Weights of a small mixture-of-experts language model, trained from scratch on English Wikipedia.
Size: 11 layers, width 192, vocabulary 2048.
Training: a variant of SOAP for the experts, 287M tokens, 4383 steps.
Below are experts of layer 3 (counted from 0) of a mixture-of-experts language model. Rows are named router (the router's row for the expert) and show model dimensions 0-191. Each number is 500 + 50 x the weight over its row's rms, rounded and kept within 0 to 999. Numbers have three digits each.
After each expert's rows: a language model's description of what the expert responds to. This comes from a sample of Wikipedia text that the model never trained on.

# expert 8
router:525642483486412609565485455396466470563558516493515579580504589530487554490497560455422481493430493529571494399410563549589502480562533573472461545505521570481571546504586489468423536490462581452533515576508496489480462423590488532502552476470510501521574447529426439397492392581495428504496442497469477473525415443462552430460472439455450463509474551469479500409419497542484476478528408503472445505527565460472504445568445539448576506547479507479465483485512445520607486519575565506497573459499499451477459465520544543559501487451492513470515413420550494597588485445536500535
Description: Word-start consonant pieces. Short opening consonant pieces of split lowercase words, such as st, tr, sp, b; also "ab" in established and invisible marks in coordinates.

# expert 40
router:599515516546545555508424518482460501427571534486496524533516468449532522485452456429546652514494585541432521514553536551459515473527522561538517452506431618476533581439496525467538480503366462540417468482510468496482584486558524606535552575545477480559482420468501545458513409540528521411522536577442464521416549452538556455521477470478533437559417458398529542473497472594549492529492486495511587513598454503465526603486498489493480565488618432535546523478422417575425578568461493526498489454451499484476478587468549517556552466458495515554551474516507525521400505569507521605
Description: Adverb -ly and endings. Adverb endings like newly, briefly, administratively, comparative -er, and slashes or pipes separating fields in career stats and tables.

# expert 51
router:579549396441490476457483380442398551565433521548428543524533635556522505473529612505490519551408537461561384481513539582501565540575499414389516461417514473496540480495539473513531509496487490401580511443579512508480545476530443548559561499525539473460494391477411423404447445521546469481469455492488444432483631447524488526468551414500501452520502579491498537478496514540571501515453539452442516470485441477526532493453460511518462530557520489437537558479456506550506459538445496487564521495449476425550511569609534481490571435523477515489458393481507555568575529423493482510
Description: Verb stems mid-word. Word-start stems continuing into suffixes, such as fulf-ill, ef-for-ts, consider, creat, allow, count, plus "not".

# expert 23
router:555604505541475551498497532514506433469579467512470509491596550529531516539482490434462586493435424539461560420461531576553545483506605487509517463444525578521579527469538533426456558547506533448474510509523469386503495547593461520542561565533526457455467483525548532508483489532526461461480550511533413529482519487481615438514490454471551465483483574501426536412532534526460546464573487550472552471446530504525607499506476499471539510486424491432507568502496551600483487592484419496559631445498456533368471464546618516427528595397462524502498462443482537661529511502543566427
Description: Mid-word fragments. Middle pieces of split words, often after a hyphen, quote or bracket, such as over-se-as, bir-th, e-rect-ed, "H-ow".

# expert 35
router:515616513576398562494508480547528600408515558613464476390485541551531516461519459408548553539501462533479469462506518518544485493430548487503502470464424498446532590463479485413535528403500429486555527577539487451420541461597526505476435555577532484376499479436528546442477449516486554497598537556558521425430576459458468360507527464453541486438512486487532452436532497468479524497562470521426435493475587458609549546512446479484505476571503577477458452501527483492495574576511527402487570505451450525407483532488533482484516481466530530541596443397494549516558478462552541493
Description: Word-initial pieces. Short pieces starting a word, often after a space, hyphen or bracket, such as ton(e), town, ten, S(ynonym), ro(cket), she.

# expert 57
router:495543461502449513344514467365426563535456433435444478438437472490503554524531545484443498482494657387564548465514474621464443536368585580456539496401508509421491409469418447553451507539506451449495445508479487519462561550553528571512577511482538454460432546582557498480531520561532482445488524531564440474457522541487447468490468463521431479450526487408499585515486481529495525557556481569516441415490451449622497465498464480612493486476523580503515465452454442508447466592472474454430551503471490468424477519492447433475472544538500448507526498476476504457547524469543491533
Description: Word-ending pieces. Final syllables of Latin-style and proper names and plurals, such as Augustus, Musculus, Bus-ine-ss, injuries, Jones.

# expert 7
router:559583484473489566409484477504505599423499505566493541420499553445531513547527440466536472493408594531606520517552547524513573469474445541545501566454531523516615405428548377534457482571432484460453524542466616459498541518614576519625513492538529373496497466435473509405496416553466398471419437565482468552483511545493529406526515393503431494461451499461524500454464546444496388475530514493523522441522514525531489481526453521496569548512543486479452434494532514461453487535437486451587495433533472572556421508501497474425559527463549450513493465553553553523500431526513513477
Description: Plural noun endings. Plural endings on nouns in running text, lists and table headers, such as taxes, villages, Countries, groups, citizens, services.

# expert 16
router:516531431478461482465582486459440583519510500547517460446494521528492457517513515428464465522419451481511440524521474592480550494495483424389453523453472532597543517415494493604528469496495476556462571477463546521379475531563505575620514462554446423464549474445483508491508420555489463466403528527577488622448572508479540548502568466553469396463434459429485581506468482524574445470462533486502538471515458400560512522532473515437398570444523509543511437458557424461512424562474495557542477434420612449581466557475535402453511432456409489515530569517491499589535463516449491498
Description: Verb and noun endings. Suffixes closing verbs and derived nouns, such as -ed, -ing, -ated, -ation, plus whole past participles like used, established, built.